{
  "d_model": 128,
  "router_score": "softmax",
  "routed_scale": 1.0,
  "init_std_router": 0.0182,
  "n_kv_head": 1,
  "init_std_o": 0.0,
  "lr_mult_o": 0.688,
  "decay_fraction": 0.647,
  "decay_shape": "linear",
  "batch_tokens": [32768, 65536],
  "train_tokens": 275800000
}
Below are experts of layer 2 (counted from 0) of a mixture-of-experts language model. Rows are named router (the router's row for the expert), gate (a neuron's input weights, with its number), up (a neuron's input weights, with its number), down (a neuron's output weights, with its number) and show model dimensions 0-127. Each number is 128 + 24 x the weight over its row's rms, rounded and kept within 0 to 255. Numbers have three digits each.
Before each expert's rows: a language model's description of what the expert responds to; "comes before" lists some tokens at least twice as common just after its tokens as in all text. This comes from a sample of Wikipedia text that the model never trained on. Tokens count by the router's weight.

# expert 1
Description: Mid-word fragments, infobox labels. Short word-internal pieces like n, e, g, le, pe, often ending a label before a colon, as in Ty-pe, Genus, Website.
comes before: ": ", "==", "-", "/ ", "es ", "e"
router:088110101153146120145109090148137146143166122111127144140099145112128082106118138149146184140122137145151164106168095156125166133102119166141147160109171167120115146103082059116118114125136141128139081171110154121132141112160115171126087121160145158121115155136140127096123097145123131136141104089086143152083104119097127133136125146086127146118110176139107155115122114146113109128116
gate0:095141135127143150130158160130148129104123125113123208113175177119143091104110153184102141097122178118124129138124130089134145163145172108134109118154133116141137144133134125132156155121112133110103155121156146112154141112124141110135133157155141149114085152139141145100106149144094117149146082099146150107080126125088151099168140155106159110128164137120177102119073117116119097135117
up0:138116139131123121138165104122127091191148186138154118129120128180123114099111125080125116121142148107111133159152116131092113113105128085114127121110147139149125159078104099127092063085100137119174140135110160136111121107112141155153142107160191139129140115121135092119127129112137140134151147130160124104085141102122101129114131168149151086111086094113130131119098131088167139108127
down0:089133140092156140138145123147134100094085156135159121129131145133125140151140047091103109096141126135138115123113135111138180118107155098145138123107087145129138164139136120164153122108118145081074124110130116146114089172133128113155122142070199176168123140090142124149142115105126090137147134118120131168161141137155152135139135103127114144135120119138127103169128091150115117136111
gate1:157142098089169118107128111132141151136142136145127116171103126109112128137118140118129136128145147119122096137121086108107171091086114110134135160155149104124149094188116086120136116155171159068128099125126116084170130102108154116127089114146126163092122101141128132087148144156119132151146140128130083105117155143146152150125158127123124106098139062149143114115136152087174135102099
up1:099135166119120099132171137104158128090131148149120159116109128134117110141125121100166120119142093103134134135076166125105154084102150122129143100137168150144154158079146163135133131143121146134108129127151112123171121132091138145146107098171174122138138100140151104136149148177134084117081115165110117084142146103159149088115102151151131112132082123136141138154123124170127167086095
down1:160127135168129110127123097112111136151138137083156172135157117112122120104140128108119148155153141142111155128115124138128119121118132093139127129129116125133131140156136117136101101129110134142164147125145146137096143141114115154140114127084077097079107120144135077149094136144157131143181133106077098106140183163124087140076152108180118130137079170131106158138134094095092098168093

# expert 20
Description: Row-ending pipes, word stems. The pipe closing a table row before a line break, plus first stem pieces like con, ass, Res, Comm, and United before States.
comes before: "\n", "\n\n", "States ", "States", "es ", "er"
router:114112126106131126097181119168076141143129111119124148174105134143108099145143124112146175113128114134154135115119091113136130097082131119142154142098074092105100181119164098109120140126123156104140128143150151144112101135143127140145118110126141089113124095109174170135129114091092106124130121155117149163148130163088125157106122129126133160116093120148095152168150157184111151107083
gate0:106099161093111159128156123141182145170163162133145144135114107073167102145163133121105118095101141103087128101118158121122115082134129120132159107143160154129111141117135157160120178100104130146127143096172113104105078121131170085097104066132133164121095111132141118167135130112153089116136130106098142095150128150143145101162135107125098129131121134143089134148129130118135117121129
up0:129134103112129126096155125124105126136082140127147140093123129144101148108160127197112101127119152194177126123183133142130086166140140134161131136075114123103137137100121110124132129113144138130104150146119124192132124136106129150112165167103134100125177138110121152084125093146105166118131135111156107124118139133117142129075150128095137111146155160086101104117119168092145092126133
down0:163164121090115140145143133153115111107128149111129159125152122139146132069164114104139133192132125130121127118111152091125136154181109108144125132136129128108099132183163136120147140176099158118136125130093145137132127160179159075103137144120178151117147127129167099106152107140105126108126113137146103145139132114089131133117159092160148059136153129150086111124144125135088150094131
gate1:145081151124138155133064129106115206139118152110116127143151109080115090141126131156141132089169146105122072122136105112115119119123126138112161121116119163150117122112100108120117155105140091098126128113160147117135077113128099100104113087192133139130090128146126123104105143097128113137113093165086145084121147158158159148131135099094115137135107106144134124154150119155142148117143
up1:102160105178122151121125123102145101114123118177160115103135127188155136127152117123082108121105116117128116108116136180160140169114150137149106159142178120096158122187133125138116128166083149115147113139130130131117134116107153158130154143085129119088149122138122135178133113178096141110091136091191128166119107109122108118133113122155120145127132148077107107103112117132113124149103
down1:122151142114123164177130130092140121158166136144132110140106170100116075132111185137127138101115087137160168150138108139095118107158135106091152155147125149157126103141074114129093127119122095132136125120127143120143136115073145100141118110181127105125136154122177137102125126143113094124110136099117116127120104143125150086154138145090117109120110094134089088107181117161129135181110

# expert 22
Description: Noun endings before punctuation. Final noun suffixes such as -ation, -ment, -ing, -ity ending a word before a comma, period or heading marks, like administr-ation, Govern-ment.
comes before: ", ", ". ", ".", "'", "s ", "\n"
router:145095101147121142131134104144148133117214120126127157141075103117119138159106124154144126134139087115131135133131159139154102070130087152166107077148152109120116118050123148109108120121135145130167141127141127143142156159193141128127143132082141123102135130129105122119101172132153100135100167137168120146132087132103123150112139095111100138154135137116155125143104122134130110155096
gate2:147152141132082138127104128160168143148175192122144179150140131119116084116137126127129138126153174157107129120110082134101132134115125139160110126113140159133121097137120142098148174122132124115084103127111143137158092121053138111115132140129144113155096118119108126109099062110145130168163122074091101103090119119143145141128164127125148149153118124136148163158118126096112121144121
up2:138105115094161126122151125119079114167162141096141137097115124122161124122097107126127185138150120132122143153134105122131147164102154150103100154083185150119093099124143109113106111098134103148073101108108142129109202106126127162136103116143139124125121133149116140128090108105127115152093097109106105126131135153129126107170138112139117148142085139178088147191140118140107126098123
down2:087086124147114122161151109133096125165133134150173153140099153113148132130157170138095091098150135081127086162143125154173114109088136165135131130144112100138109125092119149133157116115137104164149066125082146138149151107133146150119125137163123129149113148096115140164107146138166136102115125109148175139132088175121148164126153137116150162121164109139133086147100122152159124125127
gate3:160115134158159182182147138060166128113141137108146170106129091142103157129129177143130121124149113113144164115138183159142114098157146146099138133145160135127130120095114155125117123111129172159136129086150098145101124161171116140100126160141112137109148147124174154142145117162112082121155170121112090127110134143158110102104130115138134126139130151172142135146156150136131099139099
up3:137124143132147120157152129140145099161168121119126158144113125105117118129166174127127118136133118129136144120143127102079125156145076154104110087124150111105084156122118099140105120160153108127117095125117223139124126130124121092137146103129097155148126168130107132112132150116073127130139114066125095143109107109148126125141117143144109114169112121115094102154140124109147154180062
down3:102138149101131108141122117123126154108125117132091071166166153101149117126109074107121114142099130100158109091156125114135115137096101089147110113100152153128141114128122116154141128126147123119104118125134116153112101111093127120116139073063103119153099142176123124118132123151150139116085131134155130077135147125117111158151095106107110097120155166158176176135063136150106103146138